config.toml
moe_layers = [2, 3, 4, 5, 6, 7, 8, 9, 10, 11]
num_attention_heads = 3
norm_place = "pre"
attn_scale = 0.177
init_std_o = 0.0
Below are experts of layer 8 (counted from 0) of a mixture-of-experts language model. Rows are named router (the router's row for the expert), gate (a neuron's input weights, with its number), up (a neuron's input weights, with its number), down (a neuron's output weights, with its number) and show model dimensions 0-95. Each number is 50 + 10 x the weight over its row's rms, rounded and kept within 0 to 99.
After each expert's rows: "mostly gets" lists some tokens that are sent to it at least half of the time. This comes from a sample of Wikipedia text that the model never trained on.

# expert 113
router:45 53 71 49 54 43 59 54 44 52 56 41 47 57 58 44 24 70 48 53 44 46 42 59 62 43 55 49 55 67 56 52 34 58 33 54 46 43 46 34 58 57 47 47 64 62 61 39 53 52 45 52 42 60 54 50 53 61 37 74 58 43 43 61 68 53 41 49 46 29 52 59 59 62 60 46 55 63 49 45 63 33 50 63 47 46 50 73 70 58 40 41 55 63 41 44
gate0:45 40 48 43 44 54 45 55 36 46 56 48 34 62 42 36 52 36 40 55 49 27 17 54 51 49 41 51 35 59 50 42 58 58 56 44 42 43 57 43 54 55 60 61 53 52 58 44 45 60 57 47 43 43 47 64 65 73 49 58 56 52 45 41 47 44 67 53 51 40 52 65 61 29 37 59 53 71 49 47 68 33 44 57 43 50 59 39 53 56 49 45 36 31 38 59
up0:53 41 51 43 67 40 59 44 49 52 47 53 46 43 69 50 61 47 48 52 57 55 47 60 42 44 40 48 59 50 70 49 76 49 69 45 48 48 61 36 58 49 30 37 42 55 60 48 50 68 46 53 64 66 39 45 48 58 74 44 47 58 41 68 54 49 42 74 40 65 58 53 28 49 53 42 50 64 69 50 61 57 50 45 46 55 34 44 42 50 44 48 56 57 34 47
down0:35 56 37 51 21 41 56 44 45 52 48 55 54 72 39 51 53 40 56 42 53 26 58 58 49 49 61 56 40 57 41 57 26 52 55 60 48 56 49 67 40 51 33 46 58 48 26 51 47 55 41 56 42 48 60 52 46 35 56 38 67 59 61 47 45 50 39 36 41 42 46 57 58 51 36 55 35 60 58 60 43 25 51 59 47 43 59 35 53 51 54 62 56 42 58 60
mostly gets: "=", "  ", "    ", "†", " -", "|"

# expert 94
router:46 57 63 61 43 51 68 36 63 51 48 34 38 54 42 41 50 54 36 47 60 51 38 63 49 41 44 55 45 42 50 49 42 62 37 66 49 63 36 42 63 59 37 36 66 40 61 47 59 53 37 50 51 58 41 35 39 42 29 60 36 32 42 67 46 39 57 45 51 39 58 46 56 45 57 56 56 48 31 45 42 44 47 53 39 43 41 59 58 58 31 37 56 67 45 32
gate0:51 55 69 56 43 33 63 53 47 59 56 52 41 39 43 43 41 46 69 48 55 41 51 62 32 41 41 41 41 52 42 41 55 43 52 46 35 69 61 35 57 59 36 38 53 49 59 54 51 44 62 52 56 45 64 40 44 36 47 54 20 42 55 62 67 53 44 61 56 43 55 58 54 45 45 40 56 42 50 55 42 63 51 57 55 78 30 50 47 62 45 32 63 47 38 40
up0:72 56 41 40 47 48 50 59 41 50 67 48 51 65 43 67 55 25 54 52 50 59 56 67 39 56 38 57 47 50 55 52 49 54 62 47 49 53 38 48 42 71 39 63 79 50 56 53 42 38 37 49 62 43 62 66 66 46 61 62 52 58 56 38 37 53 38 56 58 57 57 56 48 49 45 58 37 52 51 55 56 42 32 29 33 53 47 43 53 63 39 54 50 43 46 39
down0:58 57 50 59 53 22 54 55 54 39 58 48 56 56 40 50 49 58 48 31 42 55 25 54 47 57 47 38 37 53 47 57 49 41 66 41 41 36 59 58 38 44 36 50 36 53 51 63 44 51 52 61 49 39 40 50 60 50 36 54 47 55 64 61 47 26 55 47 32 51 42 36 61 61 55 53 37 37 43 48 59 33 45 60 61 56 68 52 31 46 58 57 37 54 57 30
mostly gets: "ople", "ee", "ree", "omen", "angu", "ove"

# expert 43
router:47 54 43 48 44 39 41 36 61 44 62 38 41 57 51 45 32 69 34 54 38 49 47 57 49 48 46 61 57 55 34 25 42 55 30 58 77 48 48 47 51 46 36 46 56 49 65 38 59 68 46 59 32 55 55 64 43 55 35 59 36 47 49 65 49 62 52 39 55 55 58 64 60 49 54 50 47 50 57 29 55 50 48 32 51 53 55 60 57 47 45 43 59 73 54 52
gate0:65 54 30 67 57 33 35 41 60 50 62 41 51 38 47 55 65 66 45 31 43 33 52 43 50 33 42 39 62 50 55 51 47 40 27 51 43 66 45 54 61 47 63 51 47 39 58 49 44 37 62 41 42 49 62 50 46 37 42 60 44 58 48 58 38 56 48 38 50 53 69 45 57 57 37 54 42 56 54 53 46 54 47 42 38 61 34 72 49 36 47 53 36 57 34 54
up0:40 51 62 51 58 60 57 58 62 45 36 72 53 46 41 60 44 38 55 55 59 52 44 62 59 53 69 41 52 68 49 57 45 48 32 55 50 44 45 52 49 50 39 52 43 39 61 63 69 57 55 64 55 44 44 45 67 50 67 36 42 60 35 45 54 54 54 61 59 33 54 66 45 47 28 55 39 51 54 50 39 51 53 53 46 27 42 48 70 63 57 46 65 46 73 57
down0:49 54 49 67 66 52 55 55 49 55 54 48 33 70 53 36 42 47 54 61 60 45 46 37 55 47 47 47 50 50 56 51 37 61 66 49 38 63 30 40 40 66 60 58 59 36 37 47 63 44 60 55 55 50 55 49 70 50 62 63 50 49 48 30 48 39 39 65 26 47 52 61 43 61 37 54 70 37 47 39 45 41 43 62 49 41 62 45 53 39 52 42 58 27 55 44
mostly gets: " g", " n", " m", " l", " c", " ind"

# expert 118
router:66 61 63 58 67 35 52 47 59 37 57 36 44 66 42 39 33 69 45 39 48 49 43 49 53 44 47 57 46 55 61 44 51 51 56 55 51 46 52 52 37 57 55 53 60 28 45 50 53 65 22 55 45 49 65 38 43 65 33 74 36 47 58 53 53 39 48 39 41 52 42 46 54 56 52 64 37 49 51 37 51 45 30 51 44 38 46 66 58 56 48 36 55 64 43 49
gate0:61 58 48 40 60 46 47 54 58 26 62 61 68 37 55 54 36 56 30 59 59 45 51 43 60 42 50 38 56 44 54 53 58 47 34 47 55 51 56 43 49 55 42 54 59 42 53 50 63 62 46 66 56 70 59 41 63 62 58 57 52 48 60 59 31 65 46 57 41 47 36 47 57 47 70 53 53 61 57 46 45 36 48 47 48 40 28 62 60 46 48 38 30 42 39 73
up0:50 39 37 52 48 31 42 45 51 54 50 46 35 52 46 47 37 61 53 68 52 48 51 45 44 57 70 41 36 57 45 41 60 46 34 62 61 33 41 51 37 37 60 48 37 52 40 67 43 55 52 76 61 46 49 63 77 60 61 59 42 56 62 53 65 43 50 53 36 64 55 35 68 52 64 45 42 47 59 44 47 55 39 40 41 44 51 64 49 46 45 35 47 60 51 53
down0:53 37 53 32 50 65 59 34 58 43 43 61 50 54 49 51 55 57 43 51 56 33 40 38 38 32 34 48 54 54 44 50 52 30 57 49 57 52 59 41 49 34 34 58 47 33 58 70 54 57 47 54 39 57 54 60 56 59 54 51 32 73 45 43 50 51 67 54 51 53 39 59 56 37 31 71 52 40 51 41 36 56 78 56 60 49 42 56 32 43 47 51 49 56 54 53
mostly gets: " dr", " Cl", " Dr", " tr", " Bro", " Tr"

# expert 74
router:56 64 66 55 57 43 53 42 67 47 64 37 42 48 41 47 48 51 44 47 61 44 52 67 37 29 42 53 31 49 42 40 36 71 33 54 46 54 52 39 55 53 35 46 52 47 50 43 51 55 34 48 49 52 37 53 34 51 40 60 41 39 43 60 45 58 51 42 52 19 40 48 32 54 59 51 43 45 37 47 55 33 39 47 43 50 44 48 52 45 22 42 58 60 56 37
gate0:44 44 61 47 60 50 56 47 74 55 60 48 47 52 53 49 46 55 60 51 76 23 64 53 52 21 58 47 42 58 39 38 42 52 31 54 48 51 65 38 56 52 41 45 43 53 61 56 29 60 53 45 37 31 40 47 59 45 56 44 36 37 41 44 43 57 65 54 54 38 47 33 37 59 63 48 38 45 42 40 53 52 50 45 54 48 56 41 49 49 53 53 33 46 41 32
up0:49 57 53 61 58 50 60 61 35 46 32 61 46 38 62 41 57 52 47 66 56 37 54 49 51 31 46 60 45 52 41 69 60 51 38 62 71 74 50 49 66 39 64 53 48 49 55 41 51 37 70 45 44 54 57 31 56 44 52 53 62 59 56 54 40 51 60 30 56 62 49 64 44 69 49 67 56 55 48 48 39 43 32 46 63 39 51 46 43 54 48 47 62 50 36 37
down0:33 55 67 54 70 41 46 41 46 64 50 41 50 76 52 53 52 41 72 49 60 56 49 61 58 32 29 37 51 56 31 32 56 33 41 65 51 58 35 61 49 40 61 53 53 57 61 47 52 57 45 33 44 32 41 49 62 55 40 40 42 47 58 52 60 39 38 53 50 48 59 43 39 45 56 57 50 53 66 51 31 52 50 36 58 52 46 60 52 47 43 51 59 39 45 46
mostly gets: " League", "ootball", " Team", "eries", " School", "ification"

# expert 95
router:46 67 56 57 37 37 61 42 51 37 53 37 53 59 50 22 32 69 45 62 52 56 53 56 70 48 54 52 47 50 49 34 43 71 57 42 52 68 48 35 58 46 46 38 73 42 43 41 56 67 43 46 51 51 31 34 53 55 40 57 46 37 52 65 47 50 42 37 46 39 53 57 57 56 67 63 35 56 43 40 42 48 58 55 49 64 54 51 50 41 56 46 57 53 64 54
gate0:52 56 60 56 35 39 54 46 35 49 53 35 48 60 53 51 46 52 52 51 55 55 47 56 45 57 46 36 45 32 48 57 52 66 65 45 54 51 33 51 52 31 62 35 76 37 38 52 52 59 56 33 38 53 47 58 62 72 65 49 36 63 50 56 53 50 54 49 36 57 71 51 52 67 54 40 60 68 39 45 58 51 44 51 48 31 51 39 31 43 46 60 39 37 52 43
up0:46 53 47 39 49 43 64 59 69 46 45 41 52 63 40 55 47 63 47 43 61 46 30 47 37 54 55 71 34 56 40 46 35 51 46 31 49 45 46 48 50 59 53 50 34 68 37 55 67 48 46 55 49 71 67 48 29 46 53 29 43 46 67 56 50 48 67 55 57 35 43 65 66 33 50 54 33 40 56 53 51 52 50 54 57 47 47 61 61 56 50 49 49 32 58 52
down0:45 55 67 61 48 52 32 40 51 33 51 47 49 55 66 62 52 44 35 43 53 59 41 50 41 37 64 64 52 54 50 50 36 64 35 43 51 51 58 39 32 60 54 56 45 49 70 64 52 53 49 53 53 30 40 35 50 49 48 53 48 39 44 51 47 63 64 77 53 43 70 46 36 38 52 57 55 59 46 63 36 55 49 32 48 54 38 63 62 51 54 42 54 71 50 53
mostly gets: " writ", "inn", "end", "oung", "unn", "echn"

# expert 16
router:55 45 60 57 46 50 46 55 55 56 52 47 40 60 65 50 34 60 58 51 62 46 40 52 51 38 61 48 49 50 55 51 40 57 44 42 48 60 54 38 65 53 55 55 64 51 44 39 45 50 42 52 31 47 53 44 42 59 31 69 35 46 46 68 67 65 40 57 54 46 32 51 45 73 53 49 52 57 38 59 45 32 38 40 34 49 67 69 61 32 49 53 56 78 54 39
gate0:39 62 43 52 45 59 42 47 37 73 54 51 55 46 43 39 45 43 44 47 43 45 29 47 39 46 44 61 69 41 51 48 30 58 45 49 50 49 49 43 62 64 40 60 54 62 45 42 50 45 54 38 52 50 49 32 36 44 73 55 51 49 56 37 55 69 60 39 36 45 45 60 46 60 43 59 49 47 50 44 42 51 48 49 50 44 68 55 73 31 43 24 58 58 72 47
up0:66 38 47 43 64 30 41 55 59 47 52 34 42 41 44 59 65 54 51 61 56 39 55 45 44 51 54 44 51 60 59 68 43 57 42 39 48 34 47 53 51 50 43 32 44 79 61 45 34 49 41 70 69 32 42 52 49 50 66 37 51 48 62 48 42 45 60 54 45 33 59 52 38 37 56 42 52 49 54 50 57 35 47 38 41 29 39 42 59 40 48 43 46 53 57 42
down0:43 59 50 44 54 24 51 53 49 37 48 46 50 35 39 44 43 54 61 56 62 32 62 51 59 47 43 46 48 29 50 50 61 67 49 58 37 43 45 59 52 43 42 69 58 67 51 48 59 45 55 52 50 42 59 55 56 31 46 58 38 53 56 56 49 59 37 45 50 50 53 52 36 70 50 38 54 45 45 70 43 79 58 59 35 67 46 36 58 60 45 61 36 60 44 67
mostly gets: ":", "):", "→", "-"

# expert 63
router:63 58 51 56 53 52 63 48 44 38 67 45 28 56 49 60 29 49 37 42 70 38 47 61 40 48 74 42 34 59 36 44 44 72 41 54 54 46 65 47 41 45 45 46 55 51 63 47 61 51 37 59 55 56 50 44 52 50 38 59 40 43 45 51 65 44 63 55 36 36 64 47 52 65 66 59 48 62 49 34 40 51 38 40 40 55 55 58 62 48 48 57 43 55 33 40
gate0:43 51 55 49 46 46 57 40 64 47 47 36 33 45 62 76 50 57 47 49 62 73 61 48 48 52 69 47 51 70 60 52 52 65 30 35 45 36 68 34 53 64 53 53 57 54 81 42 62 64 54 60 49 34 69 62 50 33 55 44 51 50 46 45 44 53 60 56 47 50 55 44 48 55 43 50 51 40 36 51 42 62 53 39 43 50 52 60 56 62 52 61 45 47 50 43
up0:63 38 32 46 49 52 39 62 45 46 63 66 59 63 49 46 55 44 50 56 47 49 47 31 45 45 60 54 41 39 67 34 50 24 59 40 49 53 44 41 48 47 34 50 55 49 54 65 43 47 52 49 32 44 60 28 42 46 43 53 69 55 38 52 33 54 50 53 40 40 61 43 72 56 58 39 58 67 41 47 62 54 43 72 42 54 36 42 54 57 41 55 67 44 52 47
down0:40 42 80 42 48 67 57 49 62 50 53 38 49 54 45 45 47 50 41 64 54 61 50 61 53 31 47 48 40 43 54 50 59 64 51 59 49 51 63 45 52 41 55 43 53 36 37 38 44 41 38 47 72 72 39 50 36 49 57 51 32 56 66 50 67 72 61 49 68 51 39 52 52 53 48 56 49 37 49 46 44 44 61 61 65 40 62 61 42 53 58 43 50 50 39 71
mostly gets: " con", " a", " per", " pro", " f", " Per"

# expert 14
router:44 49 52 61 54 44 54 44 53 43 53 38 38 55 44 43 51 47 37 50 50 46 49 65 56 52 36 48 40 70 46 58 40 62 39 57 61 61 65 30 72 65 38 49 60 42 76 40 64 48 51 73 48 42 40 56 48 58 30 61 36 49 37 66 45 52 59 48 40 45 47 51 48 48 55 58 36 52 56 52 38 29 26 57 39 42 45 49 56 38 46 41 58 54 43 41
gate0:46 47 51 47 47 48 65 48 50 56 55 44 49 64 57 62 37 28 56 48 42 69 55 43 36 45 51 51 45 44 34 55 44 38 55 49 42 39 48 38 59 67 42 55 62 45 61 47 65 57 49 44 60 41 35 43 52 48 51 45 59 57 44 43 39 57 68 66 63 59 63 61 69 72 56 41 70 56 54 49 56 60 49 58 49 46 70 57 28 38 43 33 71 52 51 47
up0:63 42 56 60 55 52 48 51 46 53 45 39 49 34 64 51 43 58 43 60 43 45 24 57 55 55 53 51 45 65 42 61 55 49 25 47 63 48 62 59 46 55 60 52 59 52 40 50 55 53 69 67 54 62 41 49 52 59 37 58 59 49 57 54 71 41 66 50 47 44 65 34 57 53 48 54 51 49 45 60 37 52 31 65 46 75 35 49 40 55 44 24 38 43 47 56
down0:26 47 51 56 50 59 58 42 56 52 51 41 64 60 52 57 60 37 53 23 54 45 49 52 44 48 44 58 42 44 37 42 34 51 51 30 42 50 31 38 37 64 51 37 65 50 56 39 49 51 72 50 42 46 38 55 33 42 59 32 50 51 37 53 57 45 54 65 43 50 33 47 65 52 48 56 61 51 36 43 61 51 54 44 45 33 48 59 32 64 39 68 58 60 48 53
mostly gets: " years", " house", " life", " state", " year", " area"

# expert 117
router:52 54 55 48 56 51 40 45 60 39 61 34 33 55 74 45 34 53 51 48 56 40 47 53 61 50 47 45 62 69 27 44 50 58 51 56 45 59 64 44 57 59 33 31 51 58 53 41 76 57 43 52 51 63 38 53 36 53 39 61 58 53 44 70 60 43 50 49 43 52 54 44 62 53 54 77 54 50 40 40 37 34 50 35 49 61 54 61 65 46 34 49 46 59 46 52
gate0:39 59 48 45 47 40 46 58 54 50 48 53 40 49 54 57 36 47 65 41 64 39 41 45 54 44 41 73 40 47 55 53 53 53 47 61 55 55 53 32 63 63 43 46 51 63 61 46 52 51 36 42 60 43 25 62 63 47 52 46 34 56 50 50 53 62 42 69 50 53 41 39 67 57 59 56 43 42 68 21 45 31 50 43 63 42 58 58 60 46 47 39 32 40 40 66
up0:50 53 55 54 57 62 53 39 47 54 62 42 49 53 62 28 64 62 38 51 36 42 48 26 60 55 76 52 52 48 42 60 48 57 60 33 29 34 50 58 33 47 38 29 51 42 50 58 30 54 40 65 53 41 54 41 44 50 60 52 61 41 52 57 45 51 50 39 48 55 35 54 49 51 44 39 53 60 67 53 55 54 61 53 45 49 33 44 50 38 69 49 32 56 41 36
down0:45 39 51 59 43 26 63 61 44 62 49 49 47 57 59 58 42 41 54 47 52 73 57 48 54 32 51 57 54 58 64 46 49 45 40 48 57 46 41 50 44 46 37 49 73 49 45 45 60 49 59 32 67 46 49 59 51 62 38 47 56 61 58 47 51 67 39 61 33 42 59 48 66 48 46 19 34 56 70 44 51 52 70 58 44 39 61 65 54 43 63 44 50 53 44 49
mostly gets: " an", " us", " lead", " main", " build", " any"

# expert 82
router:50 54 44 44 50 41 55 42 49 47 76 39 44 57 36 54 16 62 34 41 54 52 52 69 47 44 61 52 45 54 31 37 40 68 42 70 60 47 46 50 44 43 45 54 55 32 53 39 49 68 38 63 34 54 57 57 43 58 51 53 44 33 47 58 49 56 56 29 41 50 50 60 56 55 53 66 48 51 49 35 46 53 39 46 29 59 58 55 61 41 44 48 56 53 48 44
gate0:58 40 46 37 47 47 72 57 30 47 60 37 39 55 47 43 55 48 40 69 38 59 64 48 49 42 48 35 38 42 44 42 43 58 41 50 48 61 36 57 31 47 15 55 57 48 36 49 56 40 61 46 47 51 56 42 55 62 60 47 42 62 46 54 50 31 57 51 45 53 32 58 61 58 49 65 35 63 44 45 62 56 55 70 34 55 43 46 46 48 40 44 38 47 53 50
up0:51 59 55 50 38 40 70 69 52 49 48 48 57 60 55 32 45 55 53 45 61 61 44 49 42 40 62 53 58 62 55 31 56 48 58 74 39 47 51 57 44 49 45 53 36 49 33 43 54 27 53 61 44 42 58 41 62 45 48 34 46 48 32 59 59 37 54 46 48 41 67 58 43 45 48 38 41 34 76 53 34 44 43 42 47 49 51 37 50 29 49 42 46 53 32 56
down0:46 39 60 47 62 54 60 40 51 54 51 43 57 58 49 39 43 46 58 41 46 49 34 54 51 48 37 40 41 20 60 68 48 52 47 56 20 57 37 53 53 58 46 49 48 39 29 58 41 54 45 45 48 39 43 42 52 45 45 59 52 54 57 56 34 33 57 47 42 55 43 67 51 50 76 46 47 40 49 45 77 55 69 44 56 54 51 49 36 54 68 51 52 46 33 61
mostly gets: " f", " t", " ret", " m", " fl", " ind"

# expert 10
router:54 62 57 43 64 46 49 53 61 26 49 49 50 66 52 51 39 49 51 49 43 58 50 61 35 36 58 57 39 59 42 44 37 71 44 47 52 51 51 52 44 50 44 61 58 31 53 36 56 63 27 73 31 57 57 40 58 64 55 68 37 53 50 62 58 55 49 34 57 47 45 50 50 56 51 62 41 50 33 52 57 49 36 54 51 56 64 62 71 53 50 40 57 54 36 31
gate0:51 63 52 50 57 58 45 50 52 42 55 68 44 76 62 45 61 40 49 55 41 50 72 64 57 57 62 62 55 51 67 72 40 50 47 61 43 51 55 47 61 49 39 58 57 39 43 44 61 43 55 57 45 39 43 31 52 58 28 48 52 46 50 71 52 76 55 42 54 50 39 48 58 69 52 56 57 36 55 72 43 40 30 46 53 50 64 48 62 52 54 55 54 47 50 50
up0:34 44 47 54 55 40 43 49 40 60 52 40 65 44 34 50 37 58 34 44 52 49 45 49 44 38 62 47 58 44 52 54 38 51 50 37 74 51 44 44 53 38 66 55 43 38 50 53 48 47 52 56 61 57 48 51 50 42 64 34 64 45 38 27 45 54 58 59 33 61 63 36 48 54 59 37 45 47 33 43 54 48 70 60 60 55 34 35 55 34 35 29 54 42 32 54
down0:50 47 51 31 53 50 35 42 53 50 53 45 62 53 49 57 64 53 38 29 61 57 58 57 68 50 53 69 53 53 41 59 39 26 42 58 40 50 50 51 55 47 44 38 49 44 63 48 42 47 71 48 45 68 62 64 43 49 50 60 30 43 31 58 44 57 47 36 49 42 45 35 56 61 72 61 28 67 44 50 48 62 55 48 57 52 60 49 45 61 56 61 59 46 49 32
mostly gets: " R", " r", " Dr", " Br", " tr", " Tr"

# expert 22
router:53 51 49 52 31 37 48 32 55 28 54 35 38 70 51 27 33 60 42 43 54 62 47 45 67 56 66 50 49 50 61 42 44 62 41 53 59 65 41 59 43 52 37 58 56 49 59 50 66 63 42 61 42 46 39 49 46 50 31 42 42 44 33 56 61 44 51 43 37 34 41 54 62 55 47 49 46 52 49 48 53 48 45 61 31 67 57 63 60 31 59 57 55 51 56 57
gate0:34 39 48 55 56 44 40 43 49 44 55 47 47 47 49 39 41 46 49 43 27 67 56 64 62 64 48 51 49 65 64 61 42 48 44 45 52 51 63 48 25 25 44 58 49 41 57 50 61 55 46 54 53 45 40 61 42 62 28 63 47 49 49 51 43 59 40 42 50 66 35 50 42 40 53 37 51 56 50 46 48 23 44 59 53 63 62 31 45 30 45 58 38 34 47 52
up0:59 64 48 61 56 51 45 58 48 60 52 29 40 41 47 49 55 49 62 45 45 57 64 45 41 41 36 54 69 42 39 55 51 60 50 23 39 48 43 47 66 47 68 37 34 43 67 49 53 63 53 40 52 62 65 60 55 64 57 47 62 43 60 52 35 51 53 71 56 53 62 38 45 51 47 65 50 32 62 38 39 48 59 44 45 69 40 39 49 45 38 48 59 40 49 41
down0:42 53 52 63 46 39 52 56 65 50 61 40 40 57 32 48 40 48 48 66 54 60 60 55 74 25 31 57 45 46 53 51 48 63 46 50 37 39 46 47 53 42 61 34 57 36 46 56 46 47 66 57 43 54 51 47 43 52 59 65 50 49 67 32 58 63 47 52 60 62 62 46 63 64 58 44 54 65 34 42 24 40 45 58 44 58 56 44 59 53 35 65 45 48 48 53
mostly gets: " ph", "fess", " prom", " Ph", "ot", "ann"

# expert 103
router:50 67 45 59 46 48 60 46 73 46 57 33 40 62 59 48 38 53 50 45 56 38 46 66 39 48 52 52 35 46 38 57 45 60 33 49 53 50 44 40 65 65 37 46 63 36 54 44 59 46 42 61 46 56 33 65 47 64 58 60 33 51 62 60 53 63 49 42 54 32 45 56 63 62 71 53 46 53 48 52 65 34 49 48 40 41 56 58 52 45 41 29 62 55 67 39
gate0:63 42 49 61 56 50 62 51 62 46 46 48 64 61 52 45 55 48 41 54 36 54 40 47 34 52 43 60 38 55 35 53 40 57 58 65 39 39 42 61 51 44 51 61 40 53 56 58 71 56 46 42 35 47 48 43 58 63 42 64 38 62 62 34 42 44 45 48 78 41 49 43 45 22 60 49 41 55 42 50 57 33 42 53 50 39 65 63 54 38 37 64 51 46 62 33
up0:39 54 56 53 62 45 43 43 49 51 51 50 55 57 55 43 67 50 50 53 44 76 66 57 54 34 48 66 53 57 48 53 45 53 64 44 43 50 57 57 46 62 33 46 61 43 63 31 61 41 42 49 43 52 68 64 62 31 49 68 58 61 39 30 57 59 57 48 44 36 53 58 55 36 37 44 39 49 57 44 44 66 45 42 32 63 35 41 32 54 58 56 59 62 43 39
down0:55 63 63 67 50 55 52 56 65 56 23 47 52 64 50 47 51 59 34 47 50 56 50 35 40 49 46 39 55 66 43 44 62 39 49 46 50 34 47 41 53 64 57 47 31 65 53 56 43 57 45 50 53 41 43 53 46 47 56 36 42 54 36 34 55 59 75 51 74 69 68 49 54 51 66 49 41 52 47 53 47 42 42 59 55 27 54 49 64 49 56 48 38 52 65 39
mostly gets: " County", "″", " South", " District", " km", "outh"

# expert 79
router:61 59 37 60 56 42 54 54 56 49 63 43 26 70 70 55 40 54 44 46 50 38 47 63 42 58 55 55 40 56 38 53 37 71 39 61 49 45 61 58 46 59 37 45 39 52 51 37 61 61 39 56 52 54 41 47 50 51 33 53 50 43 40 74 56 52 56 55 43 43 58 54 67 53 54 70 50 48 42 32 49 38 47 44 43 43 55 78 70 51 40 52 45 62 50 43
gate0:48 55 46 49 49 66 37 40 37 71 53 59 45 66 41 37 52 59 42 53 59 60 57 46 53 50 46 35 41 30 54 49 35 61 31 62 53 47 32 47 60 58 44 40 52 59 60 54 36 62 46 59 60 46 55 39 40 68 51 41 52 41 38 63 40 36 58 39 51 53 49 60 67 48 52 48 40 54 53 34 51 64 69 48 62 50 48 69 61 56 35 29 49 60 57 58
up0:51 49 67 62 56 77 68 41 72 52 41 41 40 52 60 59 55 48 54 52 40 49 50 47 34 46 37 47 62 75 48 61 52 51 43 47 52 36 45 33 44 40 45 56 48 59 74 52 46 59 59 49 56 70 47 48 50 35 49 49 53 51 56 38 34 61 55 53 66 46 56 49 66 51 52 49 34 55 33 59 47 59 67 56 55 36 55 39 62 57 55 46 53 48 47 32
down0:47 55 38 59 53 52 43 60 50 42 36 53 49 38 53 53 44 53 41 66 42 61 55 37 39 61 31 54 46 61 57 61 20 67 33 39 39 50 48 53 46 47 40 34 47 57 38 63 51 62 59 51 54 38 50 46 61 45 58 59 52 40 48 40 39 60 52 69 67 47 54 36 47 46 43 61 56 72 72 49 64 59 58 58 55 53 58 49 37 54 49 56 73 40 46 58
mostly gets: " a", " an", " no", " any", " its", " this"

# expert 99
router:46 71 58 62 48 44 67 37 57 39 60 54 42 57 57 45 44 58 37 39 54 56 47 63 68 41 51 60 54 53 55 33 28 58 56 48 56 60 51 42 50 48 42 46 56 38 59 32 66 61 40 61 50 48 26 40 51 50 41 52 47 35 57 71 60 48 45 30 46 30 50 33 50 57 61 53 40 60 38 46 44 52 61 45 41 44 43 51 50 40 67 45 46 68 58 50
gate0:56 58 50 52 41 39 42 43 50 55 60 37 43 58 53 45 65 44 50 53 56 54 30 46 63 56 63 69 50 56 46 68 41 50 57 43 48 42 51 54 74 38 35 36 61 62 50 67 65 60 53 50 60 50 47 55 64 37 53 58 47 45 31 60 48 40 45 40 54 77 48 34 48 38 46 60 50 35 61 47 57 57 63 54 42 59 42 57 70 33 58 51 64 50 60 57
up0:49 51 54 46 52 58 65 53 56 69 64 45 41 52 47 59 51 57 50 50 60 30 53 52 47 60 41 25 50 45 56 42 58 55 40 39 45 66 61 58 54 39 42 64 66 42 58 48 39 57 44 56 46 50 46 57 41 27 45 59 45 55 46 37 42 40 45 56 38 29 50 45 60 41 54 39 42 58 45 56 42 51 69 32 31 19 64 54 40 53 66 49 52 46 43 47
down0:37 51 59 56 45 46 62 58 51 32 30 33 24 49 52 66 54 57 35 45 60 65 54 61 42 58 57 67 64 30 50 43 37 47 51 60 47 54 53 38 57 53 49 58 44 46 33 44 48 53 55 57 60 51 68 38 41 37 64 48 40 68 44 52 67 42 52 61 45 45 39 47 32 37 49 48 48 39 38 48 61 52 45 40 53 63 37 50 54 65 69 54 59 49 56 43
mostly gets: "echn", "rans", " Man", "ele", "urn"

# expert 53
router:70 61 56 53 43 43 50 52 54 40 64 39 28 56 67 33 39 60 29 39 47 41 37 61 46 49 52 49 53 74 55 47 32 52 42 56 64 63 53 42 51 57 54 52 63 57 59 27 45 47 34 54 54 58 46 40 48 45 53 58 33 47 38 66 62 50 39 41 45 24 47 63 47 49 46 58 37 49 35 48 51 33 51 41 48 50 49 57 50 49 37 46 59 58 52 40
gate0:39 63 58 28 42 52 45 44 73 63 41 32 55 49 53 38 54 44 49 45 53 55 51 64 54 52 49 42 58 51 46 43 20 48 40 46 61 59 43 59 52 47 50 42 55 52 41 41 58 34 32 55 52 49 33 48 58 45 40 40 53 48 49 32 71 55 77 46 52 51 58 53 61 48 30 48 46 60 38 46 41 55 49 42 27 52 27 47 49 52 57 44 56 57 58 56
up0:68 59 47 68 59 49 42 36 60 52 54 39 46 60 46 48 43 50 64 27 50 45 53 52 41 51 55 35 42 46 46 65 49 50 45 60 54 57 70 64 44 62 58 41 45 75 58 48 52 60 63 47 46 39 54 41 32 51 71 52 55 42 37 43 62 49 42 60 35 45 62 54 47 50 33 58 64 70 66 52 52 55 62 37 53 57 49 50 36 45 50 39 36 47 63 38
down0:39 47 45 53 52 49 47 60 46 59 57 57 29 59 60 69 55 42 65 43 70 45 52 49 43 47 25 33 35 59 50 40 66 66 49 56 37 39 35 65 40 49 53 43 48 63 49 68 67 65 43 50 49 57 35 49 53 67 49 48 68 61 45 46 55 55 58 39 69 53 56 56 47 54 36 52 65 53 52 53 53 47 55 31 46 56 64 44 53 52 52 31 53 45 48 38
mostly gets: "--", "====", "  "